python train.py --num_hidden_layers=10 --d_shared_expert=0 --hidden_act="geglu" --balance_loss=0.000602 --init_std_router=0.0116 --lr_router=0.00156 --norm="rmsnorm" --optimizer="adamw" --learning_rate=0.00295 --beta1=0.9 --beta2=0.95 --max_grad_norm=1.0 --batch_tokens=[65536, 131072] --max_steps=5950 --dataset="wikipedia_en"
Below are experts of layer 2 (counted from 0) of a mixture-of-experts language model. Rows are named router (the router's row for the expert), gate (a neuron's input weights, with its number), up (a neuron's input weights, with its number) and show model dimensions 0-127. Each number is 500 + 25 x the weight over its row's rms, rounded and kept within 0 to 999. Numbers have three digits each.
After each expert's rows: a language model's description of what the expert responds to; "mostly gets" lists some tokens that are sent to it at least half of the time. This comes from a sample of Wikipedia text that the model never trained on.

# expert 61
router:498550509488500513452567515524546517532481488525453490435470520483501500504537476532505483472495528545504517470510529511449481535518494538511462522515497521556526472511489495473518546514499495504521496517472512505500493505521515461510501516486508475462507477503515486517526487504519526480524535447482522534530486504495473474496503498509501486477491515558513547452517525479504509522501
gate0:475511492508519505507544516483529453542508483490500479468525523543526519528475481471568519465526469470526498524509512514507508506522498482474504486491499485475494517487527520522514485497515509510481482490506578471483496564567502497458508503489510452495456474508499519489482529492478480531495505488464485499513515535483539494536481545478546501500514510541535492502469497453524510516524
up0:456537516525499509445465475491511485504481485466505469468536493574496488489496499488509499448463494505499489526508508519481480504520469513511519493524506482515522524535488476538524522485499522545474522475465505460485488514538511532492515522524501473501490456493503491427493512514497432462485528495497541549512490513434531498500506538508524507501499475485501506498480462486503454493504
gate1:479530491466487531481518587490529510521492475547533539526543505525494500456526546540484493527509509471496484497498509488505503523540494471508477499509506506531503513505442483482487505534451475491492499509498471507546487495481554516501478494496509518486471476512497502481505501475507510482465519473488511584488468532462485510468516532479521500499474496506515505511518552470522455502521
up1:495556475457534524471533513499493532511487493592501513521510530531504487468478525515529510503533477499510484500541517461468515493518487537516475477507497495522484491480526478544475460505484512521487484540470488518532500550505498468509509470489507520474504460473498536554485519520478497499459507532459493536557516477499489490476541476505484503478493495503542481489489489465474489489484
gate2:503486548480478477506549494483541535478505498476496517486511502486531503496501478459502473483507506480510540534499519510492486562499548536478523488507482521521514472494513471557472544537529508501501504504518524529474548490471518479519533531500512531510469485503519524499503515466458503497490482534514481464501593477542450527504482486491534501484531509486482526500502489512467536487506
up2:497498487483469500469533515467521541509492505461493468482517529482504481484480488522509456464502506510475521529502489487481485516477540528481517500503512540503514487515495458529488496530553506482508523491525541504475552482510512451537519479507481531493461478470541473503488554488491470447527459488521491477496554451529490502506486482488529504497549544490465527535482501499490550502513
gate3:492474501507475529543533520462524484513480499516505534505504489522490477518531501493478509507492510508480463486493504524490430477488530457510468479466549562506520529514470554490483504499509440492506466518472479547500532498499538462506537545511491562479501479526455500539531518507514507472471489484540534514442477481517497510501515486516508490498476494478482465506510513500513498479490
up3:503504514483468463482475472519493512502495516475479440492505522502511526484487503465522467458504468506500523520482516487501551545509493515497528517540444517508473488473546448544471491485500537483480546494534539439515464524499476515480505467492512471537487475529532468464480492488458486535519496494485476449526544524480505510502459502475523522504513500509504525485504472472487496497502
gate4:474475476495513471450524514491513516499525515483543527494484504517490532484505504498482495480514511505501488517533528454483525463501514512507517514483614480517493453497505551482536470488538513475474512506484478504493539508531533496493465461510532483473478491476492509502505545500518469485472495543490480456488484491505534460476490468501461507480486539543538513495480510507518503466470
up4:526491537504540516543483492491500484491539474474464498467504526508519466507504520485497518545514471476510487550483503539543507477501526482505518529501467515474483518510507494524500531530490452497570493510454537591504524478467513506493505517489531489501463488514475518502520528475475519511474475538540488488463486511556462477522499488477507511496499476497456473479501515489501521526483
gate5:493518462502473512467559546491488502552534489503472535490505513505494531508493452505505483468494481487591482531503532506504535511511521509515481449520514502522519507474501495504498482573500486502495508471482499498492511527488485503519499450481498468508479511564500469498515478486497509537530482459455480485525494487508514557524479449486507495487543494516517483515506478503522546496493
up5:522465516489544490528435472521513521454487524521511505487548492498489473496516517513485488500540489436493529473529482479511448497522503492468518539478513524487491463533548506554466512468495524486486514523536485528523538488493502505475476538538528527511515490446508515473497539493456499484472515530494504509513488519482467457463523535518478530487493482463485503480521515493515490492499
gate6:460513494509458487494487475497523528525509476493480486462493457544515512497450511499530483506489510567479547483506514487500471493532502505545455506499509505525505537509482451524525543488517513468478531486534464525495417513532524530491480483483485472542505513460532513459535488504508444493512502507528488500465472522491514480513504506514487525489495487514512519489532473470512487476465
up6:479424518514508516475484515493467460465485463467537548525470505538526480535473515457484527507471511501494481504522491504527482500505492533482515495494423484541529524464474514477490485489458496501521525490497525540491496502453489537540535470521506501512489490522477509496530465450529492498522535464460503495512491491483500503491477502490479507521480516537505529497514525564493485495507
gate7:501484551503501472466499450487442531466469469484483479520524482498487506519487534498497500507564501461512530539471502489460462489513511511522513504477469474528494489527555512498510484499510490515449524531486526501502527471544499495498525472493498469496501493508498486480506534458534471506495509483470477533473491496516515499430479511482521506487555492554499490476475495467559489485508
up7:493516480498456515516510523468514485491554546520508453492505527468506479454488500526484524487443513520494522463504484485528538495506486440490504483493530500462511510508487532489502503523463520508500477448531470534493443537453505517512450559469517524528519512471512488507526511538468535519517475514524513473511501495451506507549521499506486502490490515480486507521510468504488522523472
Description: Function words of, the. Prepositions, articles and connectives such as of, the, that, which, whether, plus pieces like wat-ersh-ed and Fe-ature.
mostly gets: "that ", "of ", "which ", "ature ", "ersh", "Register "

# expert 54
router:515539519489470512499553514505535505479512497497474507470481510473501484550546463494467514487479550555505483468506490493485473501517508546513452563509526555533547486499502510495541546488505490516530481510469500488498509493498508492555493514479520498488506500500527503562543507519532528503490535492512485504512491490521474460495512513519498461478493448550484516484517541490489484518518
gate0:526500509489475484488497499527510524502474457489570575502530527509479509474520488500508490500475491493519507527497509520529462536510477479475529527540551465486493480510569507542516538540494537479515476486475503460506540471453503477507484485507525497508446496488511449488511532508538505499496528503529520529488508479484506486484500507515454499499489483539522503488463529514488506451512
up0:510490478508497507512488515517522484515512577505466478508476481479501509517517498504526472482518543476495493485503516493523512499525487458506500483467513483527498517534468493495465506528490490490515513471549466517494470518508512557479558516446514532530522504525514525469520503509478461496526454452451471495506489528508523526516457500486504494466487466467493545491543428464519501510485
gate1:519478460508503510491529526470485455489517532558478512498499497515462502494488478512563495438499514498482498478506540496534465508538517489500477519475534490496493488459471539487491492516535487479539497491511472541503486525491532511487492552475548425505507504452519508538532518480492458521487456511525486517478515508490510503536474513462474523476499492523495473491520509506519475459495
up1:539485457494479513483509526460494492474517522545457507527477493510500488479526467481536508473487525483485495489489526527540459520498523495504463528510533514527499544498474520519527481497540495496516496471515500496476512506477461490485501540466529461467522517461531518534517479454478458520475484529514499498465493538514521508544485495465483503523513473522451487518507540524524448449533
gate2:528435463485500498522475544468531484481487445466490528526525488459509477520522465471473488506471494514520506509500572494515477508521485490483522513475504520520512496487528519478464498487497536452534476467521513486509471517494490510533474488483535514528548487494505444506496494465540522481513540464492491511486455571518487485479517494496462494492480475504507498488510492455530487502498
up2:538499528502490490504497512518501452510488473466509477496551516470499555514497517549497471519468519504477471536511505497537503487535477456467520487516496480436478503501526529504502518547469514456521462538532461503505516500490536554526492508478514538526478492527542541475498517495493514491500506544483516498540494492505503480540526534551500493489498510529506503496524460482508518536536
gate3:550510536496480497508531526534555495464543501505516536488478484478481558431524472510512494456511499558483484474481496503514502543494518513509468508495536494512510489495482531480471533498489512522526472502525434504496438495477518486508494522491503546487520511493502487518529496556543547532535513504533493541505541507496497525466485491499525482511502508514519513502522471491510498521518
up3:537522534516489508489492534553520524470543519515523499491468498460493532477524501500499503488486487525472510488499506500540457519492500516514452535503544484518509511510483507502483551473489493521506431480548460515462468497467487478527487543511471543482554510474504491523535521550529513524564509534538521517511513485495499514490478513501528483521513543545497506508496487513487494520517
gate4:512508463507467507523527500478511489508515474504514466505514534508498501492479481489490492521520475450506484559528533506483505505507510537532481510483510488477466538494543492530447473534493469474485513508470505478554553488472512540518559499500513513509484489520474464503520514476513430488503542496510471506512536534507539465504538506465486521486511468509481535513506464463482513457531
up4:533478469495507532518493528500470509459523517509499479493546549518501515520495512504504491502494518473454519510512471519471479529510554507513479516477509512507481512536472504504477528507512502489466520492488518523544486464466527482501532543519535483445502498485498448497526516518500481495450549456512517544522477477496455505485556477506498534494542492423501490508483513514474487518531
gate5:492478472526469500490538482498447519478499486530546535528515549501519470499550524471497505501491508527483508524526523476451495505485522522499510513500537492497484492476511491543504511476533509486509480492467529442486506489457491480522495509522494486475477504481500468495528505526511518464496552505498517515538536498506495538458559471485467477516452490526498506487460555484445474501466
up5:504491507497489507492481524521476516471495489495508476445481516525501485525476478566486530470501504519481520505528533498508449521509500454508458513505512475548476539525524491508496517490480470509487531516478498477524485507463471523516500498481514482480473482470502436481523510512505511505500530468455498541549503562508477505492527422516458505488488474544514551475471502500504477480490
gate6:454468549475473534498514510518460500480447513466506465495509522514476481543498494476504502478462475542495502462477565479476508496512496509498486547497537530525467520496529504497519525466515485481518492480469490516515471514506489503508439511494504460496500502499502488501502534529525541501475524494491504510513515474516528515508505439452464485490462434497504516445475538484506488493511
up6:514529471515533495498469502478542480513554486520510528529528490496471505442490502506488511514529512435527514540546475532523528471508483504487494416508511447466500521478523505487459467553479509527475490486525502487516528515486484513524541510499489518519496473540498478486485464465497464492530501485501479467506507505479491499516481544511490504495538541481515487527499492490483523471458
gate7:473504532507424494496466468489538515539486537491492515480460479505477480481531562502483507485503514512506501496535523506522524492504524553501446498473494508496477507536499465505451490473450495513579458490507491531519511498467537506495502492498518550511471467501517531475528462541483499482486491472486462498482475513497464512506523511499496488487513493465460484518505507478477491482467
up7:538483456503555515473534478538480493484492535538492508489480510495468520474543488497494488468471521496501485504501514478516471497508487456489549503526483474553530476460510514470520519512487462486476531499538542490476512502509426485488492479509506492504509556472488457478507510452507492505550529499487544471558499527485485521482499488478501458496488518531529521497510513531534499494491
Description: Relation words. Prepositions and clause connectors like of, to, that, which, who, what following a noun or verb, as in frontman of, invited to.
mostly gets: "that ", "which ", "who ", "about ", "because ", "of "

# expert 63
router:522539516483508522491524529520527489503499507515480542464476497502493563489544502516470478464472515537492511486489520467509506489540530518537476518484510516557535484496470540485533568507523468449520485462464460507530487500490496498522520532490502493502515495503515468531518502527508524517512478474490496492478495484507470539489473489456476472464522496536514487444532532485499448498501
gate0:483513485467511516520488498505459489524514469458470530469492484517501523552513508465483443490482502487484559506467503473513526483519520491516522509538481490491515478481541498494495503506492464457472516480493463468520485525520497541522501501496495516510497502445528494512515514514475553509474527442485528493439487499470497486469447526502456480486515453538495508496503521459506549500482
up0:523481492515497463486524509491528513524481521513510456517524525484484463485466491510519521501521495496560465476549526529474499517523466533478483498449523488494504502508513492495512483505482564534533506536552523540519494483498514466435490507502537467510520476517465500463495490495514462498511486515504468466554499509466501499532571512486511528477492526491511523505504470494536474473516
gate1:531484469522507501498487529519521476528542489505528468498526494468508477522435484502499475547488476494538468516448539441532538509512502508499488540464520515485494501461515513503549527479553465462542498497482520536523478514490503504494519501515513513511547517542495532509496478475534482449494460490484495475478458516505507517518489475499471508472541487484519486463525527497517496487520
up1:508496510514498505481504493512480506521466516455530501493523479528503520505525500492562513522482498500455475546507477490528520458506510515530531485497491447527560495492502509493585504500477454500517484495495504512542485526498524531474512495508502489509528510573517480517476467518456480481488523511484532492506536495482487462509527535556502519496500497528561495485513485453511474473496
gate2:505512533531533506499535506512539454576509531539500465459526497492519462526504506524500485472507472569494506487493516438503496467490456536525504564501515490517512516500477527467517493470488521506492510475517495513510496529508510485509481482539496480541506508493514499522503510528523526469519493480525541467502537454495502545478499460490519448514522508525486506498543480512499473513488
up2:512485477462523482534480447470462498471495471470489495496494477524494550469524534475506529529510533496522448495493483524474509508511507495484483487547499516499510487521501435491500496555502520499515482508444497513514468488516508482485475512455508530500550495525461509495535449471473519499433522495478491504538489542465530499540526522480511481476503473463497469523504483506493526492506
gate3:506462529489540459470461500520464466496505486536549549476476542538502533491487424530488492518470468471516524466503509496517507452535483494482472495485511482523479470506510481491522494500504486511490514475514516511474533496519506534523480500492507504527497519492490519518469491537471483473490498528475531489514488510510511470490484467443467501490455497525493483460445549520493472532533
up3:492490482533476503442506497508532521524506517519489447523518488494493500509505498522529462453476568515463469501515559483456490497507483527497457539507546482479499552457507490456520511440506485483564534508526494539493506515505492462480511503518522467498505528508497536493503494479529484532493515457505504487500496523488519509511464501518528534480505522521491540521526526515518506481487
gate4:527498486501478511516515537467477486523433465491512517489496465468447532518491469541501493508511517492509491485533528532493492477533520482496500512507523508539538445523465518509493505495531488526484546535508507525489503515494490477550513484486485512505543493532482497510485514500480459487477522521557513507496485523453486496489488494545498512476521517511436507455481507555559507493540
up4:495490484573501505516484454548500522508495449490496497490528492488516448509516544491486491474532473533482511510510488483514480525472511533511526477516493473455472513478528538519490478505481512469524514439532518501534499473495526530518484482498525486462465504495507482466513488505526502421520476487453506502499516486503489490523519506508504523530464450546506524542507492475476477503452
gate5:486508484533515528498503512508501485513451511499507506448531516519447475449502490499456468523477481489505507519485533515466536498509490496484509523494517529485475509509501543517475516543448506523506509480507509473509522509482522478537473462506512471527483473446489518469477491519527493469525497519467501531478444564486563517538500454462471483476518481503521502515518467498483476519529
up5:473485483464569508523536499471499527506469503510488474484475500512506537516523478469500523506510523519510471476523470494486508502526460496473494516534477522559506522471484511467531453531507542564477489502545485466489461542499503516453498472511488491460460498502491522504503428497499493494504514520519522488466491494527479485487500495459500475487474535528491484492516542498508483518554
gate6:487495463548463508533526498491494493569465516508528535448510526481459547515492519526490449530489481502546553514507497469466481476527474494465511485519553490496458528509480506504529570501521499480520545468504508518479517503499489495511516540525502455454476525521524494482485539506517496516487516519528503473518501482492507521455474503498511483509458493515472490501520500516504521513498
up6:474500519504493483460517482513511515493507499475452462482481476499520454490492526502524507442534505514471497468480516482497489540451507507485490472446478533500499504483534502457507464460473491511517507482491509526515507501438528514463522438487517494544525478495536497510511507488511481477519500463452494511511521523481513480480489523483529488513497491500538506523438432503494445515521
gate7:451489486441490507508509513449575519447504443513521497503513527440476495520527488511511484516503519464524474485461505490528519546529454516497518461500491531500535513498511510507476530519501483461514509527487522539482508500503517498503519519496518498537510511505487487507509461480464531504516508523500445508498498525525507508529524512529498506469504485492540559517520516506475556504539
up7:536471501473438502518462498506471513459540520474460542501520536490481487526508488467493470500534515512531494513490490534523462505502501484507527492548544520495516482521520499525510563495498463507524485530462526500463516491533519524458522560496480495516481520491506468513514514497475453515468498514494537491473512471531491523508501543535499524492500499481474540494464471462507536469505
Description: Time conjunctions and function words. Temporal prepositions and conjunctions like during, when, while, after, plus the, of, for, and pieces such as sh|ops, off.
mostly gets: "during ", "when ", "while ", "following ", "after ", "off"

# expert 36
router:483535524443526484508545488524486534456533521537497470513495513522475553518553477493470492495480501500519519467470501457483486520564498530488495490520527527545507473467512503469503500515514520503530478522482474492528496489526498491518523526494490497474500484508539482512513500513490571529538529459491497475530496529480484498494527466446513530462526493520556489476515492490501494485482
gate0:473476525515496583520482526508502481460515455550531488506475524510524480571539500511491522514491518502498498485485537487520493497544508497534469525479520566500494466497470496487528523542512486519511505528513461531487533496507524537486537513468503514532504522545487490466505492494490517465508525492500485509460509510550499483555516492530520511454469499516533498492508488511482488469497
up0:458515502499502549482499524451474500467455470516509468499477496529457492540484517551510499489494527502500495474457549473524498476501533524521420505486519522505478462465479513493513490514487497523481516506485496512505548525518469564471524481502476481500492508529474489506495468484504518516559522471497478536492530542468529503550504509508518515482505524513540459503496509477499485503520
gate1:470519487496542470464487498485438532512465507499462511475494536526450487525539512519460475489506528481493505476541513409492487483487493483482498507532447483475493500526520476551465495483493491500503507473496510536511533529514503531493530485499478500467474496433502492488508518506493498515513521517491478470534459510532455536467518497495496468447509518512490506480499492523503478482516
up1:528507482500449526519497520542496494483556485472502520570539498495501505491437468528507513521469508505518463483521501546505522490476485544517519522480467514485499497471501486476475470493522521515465529495510510471464499498494461495505512517507480491550481504496507535470508530543509503550466535539513530479499555495491529503523474535515519490515517500442479494499508511517453473533504
gate2:521510493465517524493522505508486498526519533485504505492534546487437539514536461481482492481502525486514472525469490502510487490526538498501493497440532545505533459561553486507531524489443520478527506536492534513542489494503558494464516517465492504525500489508548496498475510512481499502497503529486551477459526503495479462536448481501481526487522517492524483499502518504512492486489
up2:499500504495516499501515513533499498500491526495506500515516507476484514503569505463434505509457522472510455504484450518499464502517543476493502469475514497497504483492561480502530503548467500544529506568474527522532474479481561512461543505466474535501483497536541485508531489518472510466504486514516514453495528505474479494503481504511495523485564483478520508508527501498490488489485
gate3:507482506494461488532528464485537528509487481467544505470505513455470505521512483476499497507465491454517544507472477495450461527529487519488508523514539466528491475536483500459513511520494496466505483518523472500489530487489491525529483458478523507502511521537487549488474505512492532481501515514519499453501475546537527503502488458457544533508521482497510483460446489502529475464455
up3:529496512503486521532439524535493504477493518489460473508491488477497526489511489520504470524550508507509499506466510498507508526502552499505498441508450481487502492517534486546480523514520505481527519506530520506502442495482556470484498496465513490491477478501509485535524521526488485506480547512416521521518523439470483476481536536530509515489495526484503543513507508502458540482501
gate4:514466520472476486491517515508505481490512478485507499422436522515483509497542520483512463527492520487467495500512557492488515503519496540507538501469543493482474479505492522512498525457517504530503559517530483495507490485511505475481528490480522516523482481536514516493500499526488539507501482507509517563551491498529501484492526471565508526473435507500506450480531517529496502487459
up4:524514507526466468468489519523503501498495506494490520522530505499511533512497471483519464507472470492498506495519527522493497547479534526469520485533514500515461556501511517488458480477517516442528509465552532471456548473498486497525530533530526471511508491489447526506472533494501523508500529498531546485496495472486508498520462474525506548515525546475520503467474472465481480544528
gate5:541544495505488487457504488540494525467509520525527487532474510487494462522525495518470522508524483495507532514565536498496524492515528531524494486478505483549494488464510514505483474475518481554463481524492464540465508495483472520513512485526465518533488514513519512491472511504492497482530486508485472495441555525545511545532541472450482495479478501502530459490468528511492527524492
up5:577517524493524532541491498505492530505501557481533474506494488490487519524512512547478493523499493476454495501483480474499495510510497456512532474513474479526486496511505505504516545529457468512480505533520491518574487446537489465519501513497508511479504543482568510522514517508527446473562484462501521486499491480529500488481483529498471478475514505482508481492506483508533525517497
gate6:513489508490494494476470500466474519469522494501477495470490504451426523590465475487519471499523502500507505487507501471542461505498499483463479480505465513494468466487491476547465521480529505470522527495495515527507509469483532483530545493496485481471532490499539411532479529473518512513516483513494457503500498469509501536482500465521520493507523506507504513495471506547499498504496
up6:495483535486469459481512514502504448479505477500527495488565555499524462524500516515542478451490464497531472476463469498513513491501518527532536475510485480473514501493526518503493499488503470516506517493476525502415486518539484519477483492486497484512480509458485511442528483517443476521496505461516515537515523482492496480484544520530523546473522477477486523501512492498475493464509
gate7:513514542428513528513452518529473493507515534518472474488503490503496500542499496487481519527487539492500516544484514525509494503521466484507465484522522543463467528493453478452477518550496470509534493436484502497514458458495519520540500499509486534518501480536501505494496487450562498509475480526486490478512521511525499553483496495502472510497546499473472468509506517527483487472496
up7:492470463504519500472561514486505540500485451542535497517492498492523502491508493531498498467549480458462529472507487480494486498540499507502508509480518498533506489489530513485494484474502459452519542548561482512487510544462478517504500465532508503475483488513521505503494472495487513461480494473465494491463478463467513487491509508516486501494491528484475546510468595505483486522474
Description: List punctuation and mid-word fragments. Colons and commas after team or list labels, conjunctions and, but, and inner pieces of names like Samarkand, Hartnett.
mostly gets: "tick", "vari", "not", "net", "but", "system"

# expert 26
router:496579548480481497460533517494536510513485477500470485485455481480508535518544493470508473454451527523479509502490491473477495495533515538500482519485506505516533482479497460478475525531511501530514503480507505522506480498516524478512480515471485509515518456482516496503503469571522522532490530472487503501468527497510516513543484530473514514462508490578503488462507508467487464477498
gate0:504504462522484446479522501507537521488487470511447474485477476499479445485491526554507500495459507523476518502508522490510486477512445495518450476512532530546477541508459519491533509504462527494510531497523512515473536537523486488483526475486518492517506511491512515512504449544512497505542488505513486489527476496506563509531497503465505495471552498527449520509514517529498469490462
up0:499500493520507454509479496487508482516469496500551484472524525483503490520498495508508504500474497474534477526506516478501581506491482536515504488481488474543522503480516505518531497485471519461538526483479535462499517477495515463484469475532505515490539498495491507442443475481529483462521552523516523441525484523472482513458534528532491536502438473522504489490497537509491494520513
gate1:489533487509465467529505544505505436511503480543494506487478538481508528507503489520523513532522475521529537468489514475466466511517533503517463509464403508491490494490507503507496461482449492485520537471500497491516522484493517515510505489522514514527521548514471478506498470496524477505512540491492525464482521477507487459513523534506543465485542497468484511495539477450465491503519
up1:502483508457555527485495465509465564493522530501510496478494475531506486512523499504477491548468529477483498517520485529492546526480503474471528475554569503494521478519502501496543518514538492498486458516483491460518516512506489522489498506475492489465519448491500513488481518522466550539504500507482487502523483523484465483483468540514441517520499464515527493484450489528516525534490
gate2:482478513478485506480462532526518545498485514506486520503542475476514488529506506473506491502518550484503489522543489525507499555522474499510463497511457490515563496497518496521507507528511478517492533477476513494542513478496537502528499515447566511515501505493499489520510510508564486488531512512468500479485533503475523452518571524490458480461523474523529544462522508486500535492485
up2:486484489486476522455476509506506560484481483475507519504552486450514485531481514450520518500514561508455477517536507536472494535494469520496481468504441490491520512498502491510515515556517461524502520434480512536518504483495514493520510471481512521472482508506483508494516496534552473474493525503498496477478530496528536472552565514485474503490510524511527532482512513474502500492503
gate3:506469547498489507490534500464496519485556464508507501509512487485528504480497504467535494512519514518525503520554490493545477540487512526499481523493492488490543461509494510562517500503508507488514492503487477504470511525467539490532500524520513516474544480502509475528512559496521493505471500516512501451496498439540488533517510497478504450511525555511481463491512579471466502472506
up3:500508495496513495541506502534518478522503476516476535517482516534505504462524500523503518501514469495536459484459519460551489491505495510476571478539526468481546510505471533520522521562522467540475511537499516504507484509464468496492504452493493506480497478549493552505490510492474494548515496482519534504511488522519541496461468456529512506514488483440545488495498502492499484491475
gate4:492517521535440517508511504492541496531508507499524554504479488543471497517529463469534489469480508523505514546495547494509486494505503512526469468527520517542540511478479493499494551526467501487538513486520442502497480479481507509455470455487488474523517504511534506499516472562492475520523525521525507518482503463515517497532515447485504518490471463532499538476524504467472485505471
up4:522454495472566507505512510512450527452487494507473479504556535484483498516498509554481516494528482450529497478472481505481496516515490470470517530481485490476472469508540523502517502507536521479468509518484526498506526536500502510538519539507521515501477479495473498522517517449519513493480498491453469462538486552474463513444507542511493483485516528462491479524497472501546507500501
gate5:492532511504480506499476508539503550499503459558462493505514467551486508460548498520493490514480491506491525508486511517544461493534515470499487530511459482474468459526521485505493529512463544448505518464528452482538495492486494497495482516495500499508495485492471470510538487502517513486513519492451470528504422532499503517506526537530472488480495466482523492460530523517502506546497
up5:449557500505461495467497481532506528514486495504496479522516482533511491451487532501518466502468530459468547526495506531534474490511473490516505512490477483490473490532499480488512495526498533457511537427537483503515503501528500524449471504485486500504465515451481518474520475500508494446507491487451465496477473538514529519521529537521487529505495478498513503527533528503466482543516
gate6:506490539492469528489515465468540490541492492507470515483528520465534480498530518489453492497479500535532463498472508498460552505500517481515484471505438509471504493504528477493529521508500493500536492497428500475468500491475486495506501498481541535495512458502529516526477533484453466477559510491464511517481485492489494531505532459466479510508512534524491497513547473505462495452482
up6:486517458522519469504483532530499499463512512505527543474461482507499500506538450502497496497502487490506515497511510488484480492501510539468473530541579486508518496547531532522500502460487516474486475507535503520531490513511497474501505502482468489497472547492476495438488482532517502491497471451511509466487507505520491445467467504532549416510495495509500515483478491535498479539490
gate7:501495492459484506503536491493477503515451502499500440441492511531478454488507493513519485492488512476467509510474490479530458475511463510457490479526510526510510480531498564530504518456494478445474533542451536513515491502539454501495497480559503473478459504501514523498518495483511492506504480535496472484507507491491479552493478483489441509477479488485528488492497503456499521471468
up7:451511465447483488506515495465431540512482494473495476449498539520540451476489530502517492500510493478497488535491471497484467487494482511473534501484526530498484450517500546521514474500503469465499517532447518515510521474498521493518506488510491501463448482509537481512520500503559503498515496545499471505484513450516528509509491463478442506500523504506496466505482504472490510461466
Description: Determiners and headings. Sentence-opening determiners and pronouns (The, It, their, many) and == heading markers, plus idden in hidden.
mostly gets: "The ", "==", "== ", "It ", "=== ", "many "

# expert 46
router:494527511461496475492589486536514453522501505485476498484524470524495498548508487502483482498516505546532521456539499500493503482552511547479468502510515560511540487511530486477492546482482493490509464532508487482492515507502459483502500513470513465535491468487520536546509472537495497524553478514487490501515488506493499514469504492485536475480493489567503466467495512496488501482532
gate0:501559461495487512557489520464553512495515458494506500539512474511487476476507476482501508471497479490471487484524528468548491469506514499461481500511500519528506466543546576529487533517515500475495465505548492536510539485465507496491509498520511512501535482472509504530481530483475516495538518551529505465510520476477504482538493527466512483486504511515453488477525531521535512513500
up0:494523474484466492535505478470507472492507482461535474543530486542495463515478484493483491480521486489481469505515495474554503481485522515449501486540509518500538483531529538484469518514526493477485467512572499550501524505452468496457472468528507536510482509475465484552458492472498493500503510524493523468501501465469479512509503488476515481503520525503456480501517511523549539498470
gate1:502532489516503508545538475478498476538513464475485498511523485531490495455500527505474501485528506503547531487522522486488523514527493514459454565560502528473479505527505485507486499478465531471502469473516493520510502524496460492497487502459534488511504451486507531542465455514518498451517486517498494591478482482513505511470523504492501490500510531488519502464511509529492515549514
up1:445508500466447522487537533464505513517518531503505488532493488486516478511541480494495558486514504483570489485534472470509520499527543472474483497483511512476508488511480502499502481467472487488526481531510482454493471496491512481514468511507529492482517498432481510454515519481471533482449525495496459509502540502545507460495514494496503472508486533471507460445488507547519508520500
gate2:494494488492504489504537486487495521519468519486483521466510468516478501544521533516487523472528522535477529488518521481473477462506488504446484521479522546557504509468465505504526487485517466471546469505532474549517504499477494488543581511491506502486529516495525481508458503474500463462500447500532504484515488514535509536493486458487513494475479530547489492472538485516538497481506
up2:535515513477459522475530511515505519543516498481454506481533504518457510533458502470505535508533520529469496517515510491495468500512507522434479488456523506531531499500517468480553495503461504523551504515489441516545502506478513495467545485515483494515533517497521508512472488510476480499504510486519469465498568513525464505488483498511510495469484495528511493491484450485522466443483
gate3:493476432465526520482468503509466445554493503501477476522498491501474492491502528486517546517475532502544483527467503493476540460517486514520488488533523481510501470456479519482524512505491495484512546493478545469490470507520503515459472496503522490506496483509543521498527460498481455525492522474467521500520499496490517477462501486478480531498466444543542506465539501492450503502510
up3:474493467501509497452456494490490461550461445484502469504500463491497517502498515515546479499482488523517531498499522523495520493527508528515455513544494464480517445525501502522489512510468473447470520489515571474510466560541483523438506492477518473535484522532533457506517499498512484517494513488514514503477486500506493505491476512530509485487499471528489501490546516475485497527537
gate4:527512463417507475499499494466517505514560472489494452502531532499469500495467461538492512499489503512518509527491524479489508442509507518517437501436537515525568503497525493491531516488532493452511502503505491488467460480489476487486485508498493517523539494527515519534502456555504460511492500512500503494518509465479476498453494491524499482511498539502500469494525502500483534503504
up4:537490496515519513508540493508438514496477462464482533495497486517476504482484492474489504480523484483537476499507528507504521497459524526516547504496518468533507491477534462514472484480466469523492531506531541510486504495460451486491483521518483452525530479485479504452498503473491496474512519561550454467525544527512502496511463504502544510521497461473433507516497489519517510493519
gate5:477510537516483509546529475517531488447487462458508478475488445498493540509503532498518499500492508474453536545490517492531481493547474503441500509511500483502503483486567490536513541521494476512495519509516472523494494512513489514486462477453555506521480494498568494523517495526482458495477511525503504473522474506539516452495488481500546502480505479550493513510512509523515499473494
up5:514493538520498511500541526524480541514491513555514520541486508496505492498546502529498476453557477447500496474476475496494467513480525541499537505487451509518498509507500468519498477491481491542524539510487544519533539460489470487526526497510439506523498497530490477463511526514494523479534504442543488484540516511482498508485505492521523513500478526469462510503514471482457522525521
gate6:492517555471514551493511501494444525486482499508471550473502484507458582505543483516452527547523508459512496540519506492512511481525493506452502451504506504505538463515505495533506477510481490507505493522494523492547496457509534497508489480520478491436489487521526499490502528520486483517494507508470494464519491523507460507490481464472497507478475496526543496489500485496500513526437
up6:498497487553480439497473499503555484500477532493511489504504512467515468494456510507543488468466480526494499450482535502456477486467525498534480522518500494498478543500514517476483532445524502467534492476503490487442531538487527485506520534486512467521491491472477477493512503517550496457506501467509506550489498486475520492507513538491482495502514511473460532506512508516514443490551
gate7:526485500451475517535558508467483494531541545498500532514509505530512499532512478514467477529523468497532543541477534479426549511532482493492471437490505518520461480479513503518500506485479519489506481533488523509488480488509512519518510507472496521529498509461517496500531507500492508478539535468494459524516506487538548512464500480503495560487498512518512521486507448526469495509504
up7:502486475461462506494531490479479506515504527530491497518460520543521492524490490519449449509487494499499526507464517515452486510519468484506460456479500532500468516496515488511446507490505494443499487561490497483500489512485491478517533518438496530524466497476532508508517485500504464462516497472441463530509504486520526476489523467523487536483510517548505521461529469538501506496540
Description: Career verbs and as. The word as, by, and verbs of careers like served, joined, worked, performed, plus name pieces like ow, ick.
mostly gets: "served ", "ow", "joined ", "Died", "both ", "performed "